Experts of a small language model: 48.8M parameters, 4 picks a token.
Below are experts of layer 5 (counted from 0) of a mixture-of-experts language model. Rows are named router (the router's row for the expert), down (a neuron's output weights, with its number) and show model dimensions 0-127. Each number is 500 + 50 x the weight over its row's rms, rounded and kept within 0 to 999. Numbers have three digits each.
After each expert's rows: a language model's description of what the expert responds to; "raises" lists some tokens whose logits its average output raises strongly, later layers aside. This comes from a sample of Wikipedia text that the model never trained on.

# expert 4
router:424517542636421488491526584589534514455613449600479494439440548497514443436475496572403549474476531459542498524514483521438546505568541544476489576485480585470600419603517532434444484524506462513527485499446492545562493486471420440469474530485544516529379513454535513459414441506570521435504432460518461552500428507477513556528485425483458564536621465461461549401572514554481576534493
down0:470450505455613550500490471653496529466484482486431541443464530522575468518519438466479509403389508515410526527488517531570569556557540483468498471514535548463453397599567439494446548473471424498531529473505353601479514427511503484515519477468489528472588504484567599516537465511517571507476461531449449516505463472438611510432525441552473399476470484462483437535457513468507444514513
down1:520519606461508513457548496488540470478483532531537504520423436453512497529493481496480541484386543484543556486559539584505528451437562577571500524533497422513576544522461562523522481431458509521498474524528438412508580540493406461528516523562518531512574436438386564494624592501573431579467536490598484406484587473472546555443459559403504451501501439458465501471374407502487478542475
down2:452428499551453501460533487491378512527506419545601524445499484658503448565493482542521563573493650471441542468443406593424595540485571493494527514457529533464475530515453567483501414547518411528535484480584596459451528473555520541491469508540455532469516532552575485534442447423569447544519536469411437489486565503404551519470541469528545539518492474488565514508480504495546490452473
It responds to: Nationality, occupation and entity-type words in biography and article leads, plus table separator rows: American, United States, film, rapper, born.
raises: ",", " on", " and", " ("

# expert 23
router:539529460537550587435530457583511592468483481513518534547460542516463486510374503510551571481587526558533438413511552492449395512515427484484525645550510447431525508503561579488531434533513495529551506505427459573535519533487505439466457525521506586494523512522592462557456484495588509495522420502451514510533540501546500537576571449459545443524532556516488573517470424636463591602510
down2:408482527346494433514495589508483472518552568533452404492492447506525460482548572480477456501373492542318494537544514541551498460492554342525498469440440495503567478502503423419567529505497490510558527519502566544544429489540479464515440504521472502595500446373399433563586515528429555489461571531492513505441549468476558443515495508506472592424511392523494554599434517450511497518414
down3:496525422457522484522530465493464556583481459440458516662499510428457491560493564525588489523518510462472579557537403562452496491483488509502557493458462409524374486544480449501496416463514549625604484515411554537533486469613432544483540571536485508462572514512469531466470485514568445506558528561458541531536484491537518539522528404533445492545446463463476449529520502552481395530545
down4:442512422373460510483465503556519544462485494457458532554521504488524431476495534420528506435470448460464551516539407544441509537525481467514547515476557478494457515451484586481512489545499504486522449477448532536568554507518490452519447501466541514419564570493523497488502537510601560488485486501425509534594465538466578604525417561421399524525478504493479366514450434511446402428517
It responds to: Final noun pieces and suffixes closing a word, e.g. -ation, -ity, -ology, -ance, -ogue, plus common nouns such as government, town, population.
raises: ",", " and", ".", " ", ":", "'"

# expert 47
router:585416568569524440531510451582606478464467450559511612465552452460485492506477437527495448493436471488503492469498447476477485478458515487548475590426492544467505466484438475479531512490511444574560510506476426482505490446449558514460530585492506485456435481502526468585467640503509533564418440356574385384510545514505437476413519430451412469464524485516518527542440444567480563487455
down7:459509489583493535505396515504407434534527467516462607426478463452503469493534500513506550514439521420471477488585496519554535540565558537517475439446522491514452528479487424563597530460427572475534496448472470451457525506609462425528570435505428515460421507438525435460488447480483560558609489441488443543494498430570503548488520550552517422540526582565551480522441554604494487437451
down8:529496527506569587536555593515440611570480534535545497575527417476481607488492527508454507537537480537503447532467439480523531429496510483505463474438479472501553458567440453471461473528612492518473500599513490424473530525432659523505538524477507373604565483528498432428533506514460413570499536511561578558452508574562557576533477482395495507427537428530486439545548456424547617460381
down9:483451475518505556453546467471500588476456452431404484483488526545536488494461522560439554544510541439415504558478539486462370503474445564483514491502474520561482483422495532534492394420560516448471500390456536515492553587587476462507554485458507554561454514482530488613481395529476531531486467570535492546522563466482422543567433502477507476546441560503426538434457466504496504565561
It responds to: Words like South, North, National, State, Party, United and titles such as associate, professor, usually after the or a.
raises: ",", " and", " ", "-", " (", "/"

# expert 32
router:508478587432535434445479465451530437436509486466489554504535549465561415522488569425531442458491442494558530465521471544409462476429410498437446487447401457493471529385499594483582500511534466600470422433474561491551382518534485529515484547538488542494547547533475495515519515624549541454547445506507565519533589559447482361444567525601498518482549545505531519549554548508493432531509
down2:505546491537494437497500604508537479413499464536501478416449476532535509508564536528573508509494524498412585629539534545438410525481470490488503505444456487502452470534573542557454435553468476515642468526464396400556545529503464567524474488589508505527521551481514550546560407556469488524443310501352488609398495499551465535524388548523502517492480506561486506581579534520548490473473
down3:482491507466569576497529523482405486550472389568507461478423537493477431474504488504518508560508533530395523401495476592490409535530538535500407512341500441483464453477611526517472399543528540451493533551403516437548529441414584498443482573511431537572467472494614433469478477477502501481438512603593603476470441505522543511475421458493486426566488458487515529561453546502611472548494
down4:389481540515498483477509545465498536507504477492407600420529558589522524511552469559598530420490529500461488587467586483481474509439523439537426526464520499546448453573523511512440427548464509538534444504549402413472473582488454512429452441520572405572491456437510526498473502570460434503452566477507596527445554448557570522552549466413448470549579481534555547439483576459548480487446
It responds to: Equals signs and hyphens opening new article titles or list items, digits in years and measurements, and month names like February.
raises: " ", " N", " S"

# expert 14
router:513512568526454504534564507518511409503527489520564380461582454538511512484562443536447571492534482463475584515462456558565486358491540502488466521569505465561442441526474491501531436510513527495485546523563552480502401618473605510443525370504495546485546514407518583502540469498463480582542502511486489499447460512486534437458547542514411615474394531470539471570414453532494517497532
down0:584458473565466447529439516469466498465541548482531466547536464496497441508492529485522425485529568567484361575451439519615465528524475484490556558471528511545393551441493506408555491499489501447457460557381433655544558514429493526596548524555548452370444421503515496414524429455483432584571573462468462500484413608557533521574450487511563538500580504542421458548597541537500464442487
down1:462499431457473478466475428507548483506494522520422616497480563425448471481492444531564526570492488525478481428538529414476502540503518518560490558484499462474610439549423451562479487532608462431427434488475587559458546452556572509546543494489513514551534488551576522467441516490624450468451451487533589606488482475543477514406529569390518524495513508513518500434535549466575517413521
down2:468546538611392502549404481471440527400491528471529512559531466458516496439551513489569557509524475505462439481502521453575545446489612517509548520516616461503472465536469501514383476421472445607518515498409536508519454465494483487525487435543479441539438569501482496438480486418546474530507457509513579426536434486491493521546499541529570480427560535520501504455461462406568352491555
It responds to: Early pieces of proper names after a capital letter, plus table pipes and small numbers in sports tables, such as Kendall, Zeke, Az.
raises: ",", "-", "'", " (", " and", "/"

# expert 0
router:541531566509438468523424429519484513515476413446567449557517447504389426578592548547457492450472491420586506546461524495561509549459572428518507391443578615557443515529491460519539617518416452489486493502558542451485565489505505504462481536520477426509476506527495416506576528386562527522503526481479472489513480520529530467522382558568515520395601408468427524537465548543512549428409
down0:528451518522513546489511485467462419454463465489461501509486536465442541543508511464480556489452457479567468553491505497410570509502510490501486541510490527449571464472554443501527377471365534541530443437501582566560487495600497536469589532548447446527414516477509557528514598540518564510469449527510457517496537575491413548650493531512467523379483569597590452496477489516473433474505
down1:502510463491457469454501510382478550547571566436461515494412466494623532429497472423608477485465483451515493498436485498546533472474489445471441514477560446457524419508510560511494556543446514467489506475504457355443516527514577496518506474568538487629558431526472490425503409522497402611510521540451519515540538508447502459448513507443508463624513493487508476469549494506614487501583
down2:477491516473504585477562498517456535564460496544482515476525441381542484459481466585514494419509490572385477552387595504491578389479582472567477482383530582478487476460499544449525521444459525524441443594581461537529475386464564484526519530504562410467496531522456487488542466450481463560449507622490485487409474487492535473603474473505566525542485427583412477539530538464609488548477
It responds to: Word-internal pieces built around c or vowel+c, like ic, ric, oc, uc, and c-starts: Synd-ic-ate, foc-al, prot-est, Con.
raises: ",", " (", ".", " and", "-", " in"

# expert 38
router:520573480503482537561592422527568579489454446544548419536485519554540486483517579529463493540620557501440447611469597473460498522580517542444502617517522558485504468591498521493579517589492455432438460485483397504544475458555507453530457407548512506541568525472506474488503527516518462413571519429455624494499518464501523539543449489484595468519484473464467417503472512526524474523531
down0:418488488450495462577506449479462433466583412503456430498440550485508502448569544509392494556372392539395512569496504526464519467496581517408498582460476553537486415566403450545433475480494526566524497463540490569521487506482475446459524580530508570530550492463508485442489545563486478483426467515496409477472486521406552513572584574452466527601502526477530568533531467457436433535545
down1:507429544556541520548496473513498597604533508518533492408564480521575589438469478440502450498472519455412445494475479525448541510500484447472514465467445451496555538395452524426459491514559456458477429531478497540435440470556563473575463491475442476509492567561549405445518552454430396505535524427464452432484417500630551492476541516509465469453457442466437503547463482531528519523433
down2:453424539519523367480526510523481443525446511514626522575583453553507461514461464539566577474404481469542476495521551481560482582571599518481507443496535500547500423507453526589456562509551560556447451546494522541508485535496474536463518553549496498442500521421463525414502389525528510558493538553504528415474505444417482509416461534501454463512500558538410501544428449482529443483574
It responds to: Final pieces of foreign names and places, such as -owski, -burg, -cester, Gorgonzola, Gyeonggi, Giguet, often followed by pipe or comma.
raises: ",", "-", "an", " (", " and"

# expert 12
router:502553565525515613486538509417406465457490477552542600524500485512583421506489474516500539496457527565557496527514531486478534446484553411544571573521554475505422564464522418579546461459546469476485485475465531456449381409498439452497545505471499524462497538577474525504354430467489578401550485438485605597429482558537495541443521364492478566493581476469509413552512564584493549534436
down0:527475546447511465582507434540573562575628461444486388610479520504498533580543511477546413498451522393433546492531553569505488505558413553593536508419431443493436502554545484469528406489483558550672543531443509488504507463453461489522505440456475474535444454453531452549509532462467515495487545426531554461462464430546489329393487491530469558437449520548533571459526511511551473522499
down1:490548364609531435472464473489534461467459538472477478618415446556491455471459494537563478519476508553558475476439533561546460468503573533439505434515507463471486508493559485381469526503471434432501568535494538495450462526530413554540496616465467444442482607497556512497430463584462493636494537464481463591480440462442455452535560563530487429445435457560509476435548441431575596535460
down2:452557499453407475436461463436494390550550576531574414532514490462440484445496512459529531493457476486489543536400487570580507455355389456441488474421506489426494399502592600452557366534486566536541497466561561485546453461527523430504545616563586571544510514545440610460605589489590522531520523474527453494504433489557458477428470540435509562439447509518468535541501548511548532505436
It responds to: Word pieces after a short initial consonant, like ock, ack, ick, iff, ton, row: d-ock-ing, D-iff-a, Arl-ington, back, round.
raises: "-", " and", ",", " D", "b", " S"

# expert 46
router:508610501577478489559497540523521450482479546495557448508607451560507557486554507551500551566588487498403459496564433536603533412422491516484435440518558490638412518465447497483582479510535464531511525492595486488544528474619601606478435454450509488537470548546482595395528562517467484506594487480449504519457500459511533555478569543470378579443381478596475461532362483500507488445441
down0:460505548506443398485465534459601470468493554637505530470420439478463566507553537592409496504545462462460524510507482513492518490489552532501461414559511524494499493556449511574522510506464438543577452521510474419535472475554536380432511478525540399521470513541537583572497455599486539496439581426469465504473483541506444467540497429486470534477513471595409474472460459483500477559474
down1:442595525437456541466535523436485552601451621557549517474462426568553455551521471405456560536446489441448502545546490521511522583545511354592497401525520413427444534464412516603458505443514598412484555481554455444527351537574475457527522575537533420458501490488499512376555552526502486448522560543450473454444540395537453463470475561517527542445511447469494498498413503498508517437529
down2:560484405538497510486571475471458558608547548512472450482572472571536516547474439478487506507535443416495469498447431465430635526460526532490481474545486505429487498584441450443496475524476494525523554547555448584451549585457493448402599558378561491505423552516475559414519414420557421534451596481470598481450588576505545485601459572507507470539455416521488438556438458512542411497561
It responds to: Short vowel–consonant pieces right after an initial capital in names and words, such as H-um-ana, K-im-chi, Dr-um-gelloch, Am, Sar.
raises: ",", "-", " (", " and", "et", "ane"

# expert 26
router:419417485439515540528483561547479509402464520527399462550461449439483599445462560549482549462476422564571505517491484505572431460549523534617568601518561431547507518481415531576544410442518598524501573487486460465493501442478461499565465504429463534496502464499533424515524530520601565471478457550540547565506497497487505562628515508454487471505499520425479511511483419529538537509542
down7:506528332389508531504512529515463531524479547456492420472405445530504523481472528441596578514539492458530452466493535485496561518561547487517445476536560414514437551491536500511433500552487518495546483495587572436446517315441576486536525459517368471457463477496453492603432448489533492580523497548491522423554500520577513486460512447503433457594580496508524530643550480493434492525471
down8:494422431447428514437543598543541460541503519504456513466511404425455518480449448463461520511505433489466524508462587501525512503419497420464585435556462574552453474520457508399529611484427496544409513524480504483449503499495544545570510517518446506503367472563390549423563509551463473504481544623477562567509507548526546482508573555441448525444558506582521612421586469417416533473489
down9:500518448547553471508419517464520524443503512535537425516397471485579469438566504463570481472487476446491543416463462547500499577535458557545462466483508517341568535476543442510585567424358433487451432563482470538450523460569448499538526563498453445564486411458485505491405541549432519493508474549531495376423546517432503516561534480540467502600447502516550484527588487543485477469604
It responds to: Verb forms and derivational suffixes inside predicates, such as reputation, reputed, Looking, been, due, designed, execute.
raises: "el", " in", " n", "in"

# expert 21
router:479560545449474434440421546397438479482534476545455479505528474519384451528519485414577538459338503549581549492400521495509486451478573448520492604478478545522586535468514473452499524433495538445495533510536498526521486521523450554607526574554536439503450489537478497607547473496339461483478499465571510440507522395505531521474510433501562570483552486475490506497438449507537477435508
down0:448533510454459518507531461503507516455520417471321442475538526569481551553505506547567555481592532449484499488506485552514503552505423553504551557472447514486415521503423539424523512582555505509448474624445491428388469489507449463473571520456498489479518481448463509498515470450596496407480433569464563566482508622455447507478532481582463566456444543492526475518486586465466468336509
down1:487499493547459444606511374506486562579484513446598492549493502407475609461495547417480477511545418445419561501554493567578429523438443495480464475480525512386496502490484424485487561474433455469538484466633648455530401364471423381532433542488446510389480419495550512500466567548479548433454461493510510526489460590485577497491490583505512547423443526450618489494562577512522460454456
down2:475568470522560443492509510552440507443483541449623485469599471471494549478549494482594490558539478451503492451404464519520489464414516552532604482493413541420474479549421438449510457505455344632498426493456562530489469533491494449486483556431492616462503533453538507427581538513582404510538487465569522477527548505474457497548536424480588477451486439455596588478546550518514512499484
It responds to: Adjectives and quantity words following a, the, in, such as high, main, more, small, major, often in descriptions of buildings or objects.
raises: "-", ",", " and", " (", " R", " the"

# expert 8
router:534504529420508492524515542547513529472452495595488531474510482500439553472443451640477571466438523567506505545459491511518476520500501554527483532478518521495539446469500476478574523504423558409499515579541495604476557533533507567555522547406420516534494490499546550487389496527525500516427434461488512475505522463570411505432607487515599552480470480481499443529489452566562502479595
down0:572535440424666486569481422493447537578436476483465492499494598541581429488467486418629540502479520456483469452519543546520487439479475523544502528523449391534556516455525477437502511413543449430490427477534493520486555517544407501525496433483499540476557589538446530444536592497478471510507482536405473437454464519513561480476460503493484511438465587474521470538518505419467546402423
down1:504499522581477539439540513424487471385449429451395473515540483532543457388469534471549448487590516471501541500525484420519515541490568504626524528606403570507573507394553507546576534482576413441502586502528579461545521525506501557444494477468552557558458471568561456457443411537432575507518538507504475466516569557450538449482557572501456354562512507472482468455456449484532429536492
down2:490510439515544449557465470358463507500478526515553581463443487542549463456617518517483413461499429489482532533526600545398439499492521514453506478503541461524464501527465463560416512493536472499516540492464471479427450510444519550517505474430458586500524534595535534476448430507486474587530509468529493577437480494560494437422554504459453497478450593485507544520544502502513514478512
It responds to: Common function words after is/was/it, like also, only, first, other, later, quite, namely, and the article the.
raises: ",", " n", " in", "."

# expert 44
router:518473514510445530439513488493493528515510536532485487465487418435468385453545425564370477458498461573527473585470491505446462528532404389551525484506528544461473496498506520427541500574510576552622518466462501464532482498401519489522494493497421506450409515522440597494463508456549492559459560564449537499581485538476389434441517530484493438411629509441459478510476501379441455526396
down0:615511466466367394547538479461567458459524507504583512529449406556639464496494528484528550519514476481466477527502524546507498487489514413507574510490518483547502516457491455630500456525450623543576558509576417535502467541438511504510471475442501472489475522462494500615489528471447448506529474474469492399565543520564541573450543480407554461460526508509473556468489458558497435597505
down1:404482436448536495542504621506431536607467553506510519562419456441490483523468469490449477452461447537472516473432498512528436538581474493513523435475516392504555413585524482471465530565417522466501576454437521524542551565548449449424622475539530495442513451501494503473481468515525571495530438455499472405371448432534511587454402546472496496502510571514556565428496581494485524554389
down2:503454452588396532485477532503518468447492499531485491431438573575497517468455468546473512438507481517410505516573533465514480553442531477507523498494512485492564448507378522463459405499479515538469547462516520491527431545603430496600367467586511530456544518384400461529501533474578623526533533526555400516412488480414467485512497503441494426491434563471509529486542583476557496500461
It responds to: Line-start hyphens and semicolons in infoboxes, lists and term lists, plus capitalized name onsets like Tr, Ar, Gr, San.
raises: " ", " and", "-", ",", " F", "'"

# expert 16
router:393599434556468432391484518575517485553408542463566567522467497563434461538544563486489558551449574411459544554560424458506620478516451435493539404479492449583514509559413389486472567468503529522513528516546535576566547480558503504448552511473489488537534560541479545525414480433561491529467515522486469448499473490440530505479528525490414534479379495502421525572500497491497463434476
down7:455419563538493468484441498553499486532580426439456460446505493460477518388565503514485452540452484534506512460523414543510518452478505481376485516539634550529441562466544492501487515537491534539441536492555511596456474457470600526423466529455411493514424556463471387638479404535560512486488509498520482475566466545488604553599538475578484536586502521459539445466542494526506489462511
down8:496499541508511435454446487540455574463528581545453496457514396552418524386515500438580495463449481584582576516461521544517410472512521575451440502469479523500529446504463429528584416567401531511436402528463494504403597497490540541505466503539482569619511430525540499461498502504562517533462460562466451531571506533504480518511519461539491476452522547491489533467482548433467543556485
down9:515456482429530483577479542574513382453509581487513481492501597428558469538489498453571393491459461499620455468481452494560435450558552495479527546515460475450564452450542598544410577517536483496479478511583523460529483482622478568520411504507406414514453433584528475489434491659580537534547494533506467555507497412459434504514440591560440433493448490534577460505510505517476473567462
It responds to: Very short vowel pieces inside names and rare words, like o, on, in, es, and re, co, E: m-o-at, des-on-ide.
raises: "-", "v", "f", "est", "ay", ","

# expert 17
router:482499594549464423459492540456438417570501483511554476558547430513502480487461445528552605452406597456426491484505457474598488481475591532462454437481513459506626533421481502484510567526422525480480503476645432504452529492499428422502529510547503484566613470451463539557497538472468402559433593452527560441542469472506397479519482464609479522463521546605569545547521600436491418441518
down0:514457514559599446488516517444478490474479492558473568551438493495490475485523524564510547458452472460473519516487509544493570439533516428493538495546400544504545443511516494478457466471470502468500579475481603588545474525568533456554463527483598500504537494499510540491450423388394463470413483451513497465482497452518530535443467500508468447533553502597570384520541470583468498444501
down1:537519536414531547503506494556585463393515498458508549485577453474554510426482418584466485528470448418512541441545472429496545465546521516529596511481444535443567472450462553489405463389520550526443443425527498553508496411507563569496463493494498452490465496406468485534446516516473517522499471533485523427438499507411588469508480465475512464483463461510482381479463468542503502488467
down2:530558478484486454574495478448585420447469502362455459546585518492412460554594583466492516517428462479424498531518517519558602520460503563552474398503419551478525485546465479472498453506435581555498457554556514438522640586511544529449491524546490463536545521447572477434504522589467519531479403446407417469444403555508555422549470564597454511549424510528424456434418526493443478550484
It responds to: Possessive determiners and articles before nouns (his, her, their, a), plus first pieces of split words like un, Th, thous.
raises: ",", " |", "-", "il", " "

# expert 18
router:545490522518551563444509494630428577493505413417394532474553552541494449471428521418565470464465561489536494461533564436483498504516466546621527542409486589497483505578591525546346487541562435532548413503419491564484521456400438423509485547472462467569486417502472545542466535547552564446521566463561453448486495499559443479509466461448493506506434447507501556446462548600522526497533
down2:551551523501482550520492484478506533479579503477534468445521515394554501518511413523547448461559445540553397638487454549446513602435464554510445404530468524490457430403564489533450462616530464559485591507526545521462494509506477502437391492509612494580487547533543483498498559509507408491543462608477511525513483401534493585541491540490464569558463449415519529514537603523429414472566
down3:552524504528468425424480410524524470535527397489440551512518499543493424525482526491485432474516429523459526576440507469480497399465366535571537485547478599440487481546621493496571474497507483464481619504486512513542501564588480537463426523440495479467537459467526510453577501544481524529373470441513487477471459572538474494578491491421467433503477464494531570461376433474532457520478
down4:484572544380511463481572623397497518491551489568506482412503548611503419467503465512469556506464514595463555455420477517583385402529474402401432533466510515471522551548522487478525492488427461449458507469647511451479459422492574336468459517632496511551460474563516498435514424461532546538484569454429420527495467405511491561400492494430489554425548519473489519445427467474536485554461
It responds to: Plural suffixes and people or group nouns, such as actors, Incumbents, ions, years, members, people, League, player.
raises: ",", " (", " with", " in", " –", " of"

# expert 39
router:579492488488520571503512459396474440495580455492513533488539474442539347546565462435544456388549480479563499402494481551437503468547520441563511505519497475416435467402488457558453475493527480552567514463516465512521366465498406571501549537556529500478516491499488580493552595495431507468452538462419526560505513581445540433586513613521513393448486535478538405510543557409445436533526
down2:402494522475501453483457554519464478541596526472574458628437429483470466562407478607593489483408492441486525512577494532437478523533419463450499453512594457574449451532438528466458519426509457468545527536482439458534510619497473454533599409490621419519503470410603427490518591431540383526435501554460526510451543451520413469545494535452452594401500550515517571543516431477540545562534
down3:464489525558525577449480524444494568527522517531444587562564476483406502483446459538477512491574532500532498503546440567519543436413543516545552498465550518570435476558498509528545509561464415519508547508522453455502379424403558462453503589469489529499496487475491448480539528454502500598447541534494532555546523457506474485499421487542482505460528482500441495447470521463458519408469
down4:488598561487551446429463428450512447486523536559390580557510495499528534474456467539470444447447551562522449575516415547514510502466547525478555487471523576561481428567478446409492656468477568478486508424495420536439476539487483515502534462513577506500522431495505524513541479508497434515524492386494619513434471490517514486576497504420539548431528515469494475533438583578475518512454
It responds to: Spaces, periods, dashes and slashes in table rows and abbreviations, e.g. c. 1887, Res., Agg., pax/hr, spaces before cell numbers.
raises: "1", "2", "3", "4", "5", "0"

# expert 6
router:489563462503474461475613553504465524574489468545533594462541495431439509577480501597559428340408480502593435416450463529492525469513550491511558585508538632481601383486527494480460599525512420457498458537484468511522496452475383485580587582515538486483442483494564434529496471548530478409479476464557550415520519492574514588528511443545467483443479480540557581491510466535460478560511
down2:421483395451478522511409463493469496477440557480478488527516404481541582472501495462544530542433552496512476567455543540554497541529495531591455457538538506533489392440577467496529525453461515476405509551403470599560574501462583484422535440496537468399546515499451466513474510520536553548496440565611517543546401524467510400521537485521399475560518516466586512551464481505536550481489
down3:520454472574512438520465411431508447491532529507495480504500430567635543565484405537401428493449452580509443544477477467499561525508585480541535426512532521604440498412500478547393488413496594458556501521449537453413504490513570554515587443573505494414538429437537476424566498512413489575530402474438565501484519470473540511562581479475418463468510566503435495485491518408481518454507
down4:434497566504482468433539498538520475454518445529532492453493532515479502510438410460516510467535516515490580577515467465508568493470482476517500514516484516458526625479446495560537475472469526403521552553426492527504501580528499568488583560374527455465384588546450495516532509481570540556406425412473419542494475488560526466485588422456554531389525516510392483420531486444473470455468
It responds to: Common nouns and particles after the or a, often in sports text, such as season, career, round, up, out, War.
raises: ",", "-", " in", " the", "b", " as"

# expert 43
router:453416492582524480569530546600555528465543481372578452582439472542504479413493458618473519468542455501472501460446493564479509467446472539515498519473505461545588512539438452444459483484510550515515507560478434519560430582579528502470494466387437503533639577423465496506485492442499415560544400473476513464464514523489541439400498521510566476530606499534513489502494508456485485469441
down2:484519410458559493465485503542467464534482540551459529572549562509520463536549503504516528481500548502427396500481485510461521566528509497559528548461387459490466562427464514485570561493520469490571477532423475555457384494480433554554485483465516532559563490500522512496547497492569493462544460497505343521441502413502439572481584452458448480468498549483542549547499552500435542467509
down3:550521513440519577440552426513500447378445508535591551494472467436448534422477525549498477409436588670456468576497463502584491595556484561610483507479500555502500503598467540530450390431544517472434522544547479494516469434541549515455501557464554491502524397538539493469398476570508482523533532468448548449409542520525525603468436501486513651469484489452445468387470552588429498471589
down4:506451565419525530545522655481519498594475457544478527490505581500446469490478518605556571506459511464437392499543448500548497558615528475432502434504408482572554505428533565568564481469539542432494483506499586511583534490466555442563416553478612486573495505505481473499602395520464539568429545574535505515469493529384409495583520439502534527541591494480453593517537585440445470514467
It responds to: Apostrophes in possessives after names, e.g. Roberto's, BAFTA's, plus accented letters and vowel endings in Spanish, Indian and Slavic words.
raises: "s", " (", "(", "-", "\n", "f"

# expert 29
router:512488571586504550439494403481455491552543455450545494544569360537488439521500463424503515482547515501492486455520457555583554414537514495537506395523431495455447476552430459569529506506463503549435617497560543511511442507561427525464566538406501558436562530478522589557439484406559488568505407510551513458443453484504447503516529510427475486621480508525512416503453493469539483541421
down0:570480467437573529400463602563446529527569493459380522609475479496621563546532503509520519498501437525478463422576518554477483539490484372434416577528463492493581464545504543514445468533480463518540578548420506436588480561520480469510455492486500369541483531540490456538493443491498588459498548436456488554449676481552513403464483431446526463434490577513444431521478481521433493504500
down1:479547543490498492444475509643462512493564494519586539425510412426577564555497448524552446402482520641425512563480500473424437553562556539429472513466606481465478546427451627570480565525452438501443478510570514523573493503410457478598455448510526522573502426623562424555513469447509548424601512570568550574529503484531441575426497476482433487435444537482398559517510471576539515542519
down2:415541539545560484506458532522486498492506557513540514557530494560505552453542508527553465456393436498459524511475480507452463497450506550519495553408524466522469511605494445569501441489383578573500605525633510499427400451451560506448451584458497480516564524498460516435484538468459494491493548579439523463448472511437471407582447463532528410451442579490471571516546445524505370522394
It responds to: Middle pieces of proper names and place names, often after a capital prefix, such as Fl-int, Mal-aw-i, Re-ind-ers, Clon-fer-t.
raises: "-", "b", " ", "–", ",", "art"

# expert 5
router:444493514465495450548512503346534519576480540467405509461550545511499428453533482519513526423534404427499516569519506537431370546576567466530578438411484582523632575550472569481476491555470414522497505455483471488551417499447537564550578467520506553445525525485503478449460504551478505367462486525480491586540457513493605468503453565585522569446502523437474514518551465380469521462598
down2:418506484514511457468606552530532412508479401525597504600541526469534558452416561528499531505462551486420507537459566604532495514532494479451442443593461481432530482529507451529498402584485515459524481527549496454476544517562500373436538435531514470466562484490523472517535568502456368544508527476516421417448475496479404494548538422567506520395606482618506450588399484583492432524499
down3:500569533570551399498466423501447473494504553532465470556482500506471539410561513551474567521484507568614545501494422528492409504544487487541475493501442474477481540526449430485606503492501536490529454486464450546463558559508501500504422550581484441392498480509522475525451540471566502565498471441672583513463497537506498438458563450519487498490435460462509510462497568597576550515464
down4:497593530507507429465667584607549489518573494490501477570415492473560476549414512462555480440474540476535566427486511458558531578449551543479486489504442443496568456431503519449549474502472409464531546492549511547584415476443435506491458493490449467440474517508462556497522428563519475409511514524496491441516505538436436461451549525472526475393657525495467586484467497427491580484559
It responds to: Line breaks, pipes, spaces and brackets in tables and dated lists, such as the break after "25 December" or cell separators in results tables.
raises: "-", " ", "\n", ")", ".", "h"

# expert 30
router:470518435545485489522542448334470416487408508429529591405475579471567568549561438540564457436429476428532514454508487493405383574487518561510466458430491552508425534485510558577533500543533450531399601461515488406446491572506532536433438530474446522506526536503566408541480459541527476488455434584522524476527490532594473473424498500559473447551478465561490454537503546514587622520506
down2:473505516603479498519522472496525445547536579577500543597596485486530444491432553411479535507434510500406624581479502547502457519558509419477550443499519474531510499558413529468518534530527508457486445491520517435588499464499409549521573547554508502496490548454525512468566514405483527584459528469509484482675475437492478425490451532468527407558492404449473495450445527480597479609453
down3:560571569546435436551423495506528427429489501550412489489508474434452471484563459522594522446482501599481505479498421466517397515512519586504481527508555564458468508448516496545499523506494576575470547434467568516518503484558502458477441454469517458425507437446441494489464497460507412482555417537477568482424452559441435534543439490438426468529443529397435581490560542357522480511500
down4:589541531487417581572497568435469576533479460484404543574404505427480463505522456531487524512620538509533522483505423539475455411482573487518509485469464530443494502515462553537515477399565562517452477492502517436497497547448495486428468505489447472526484429513524555507455420510541477489469520488508482343490523426558584417545530465560483417413407390478458522578416543606524497452569
It responds to: Single digits within years, dates and scores, especially 20'0'9 season spans, plus country names in sports tables.
raises: "1", "2", "3", " (", "4", "5"

# expert 27
router:529524494462528633472590509525524465513572492555473548519488541512546503526428467383485521512583466447536458537447556554444473495513550536490551539561449480489456433498421646574560417509526473492456482478437510567543521464523478375490430468511525493469508479495463462461523508500455457445454419465589524513489526500519573497389506501559515482585516434464505551417396411573489471558525
down0:411478618486501577438406534497491522476512497555498466506458488540499453517501506479421480483582499496460476553574468513462513372552513441416493483486437484481500508492465519561574459456514446556437509515401484432578370504515495434517478416558535453427460494494565487446502532630450490513500562483446543504549473548464510493474483541491459516551460531540471483505453553513551553528544
down1:439507478575435451460520535427511470514538600624495404463566470492536516491577495404528497524503558491593471534482477507431496439563528404530499583510469471482478450535416472486528490535463405496528444500361524381576542488546517514475493429541470538444529469565459483442359491480473509541550514574473545534505448454439473509523419519479574560493507465534530511552491572513473496593432
down2:498479518533525514557485513569515516501497546581432383455534503434597518482401525566543540422469484571561478503463517440399428472424441530620525552514484554517459511510471527539441487605537489487630483463446468550418421525448550502484425395445482564537542520525570479441493479417530481539541513430478572502451466479526471556437531469473463522512561533522445520527495558569432523504446
It responds to: Final pieces of place names and the commas after them, e.g. Oms-k, Luhans-k, Cincinnati-comma, plus last digits of years and River, Road, Park.
raises: " and", ",", "-", "–", " to", ";"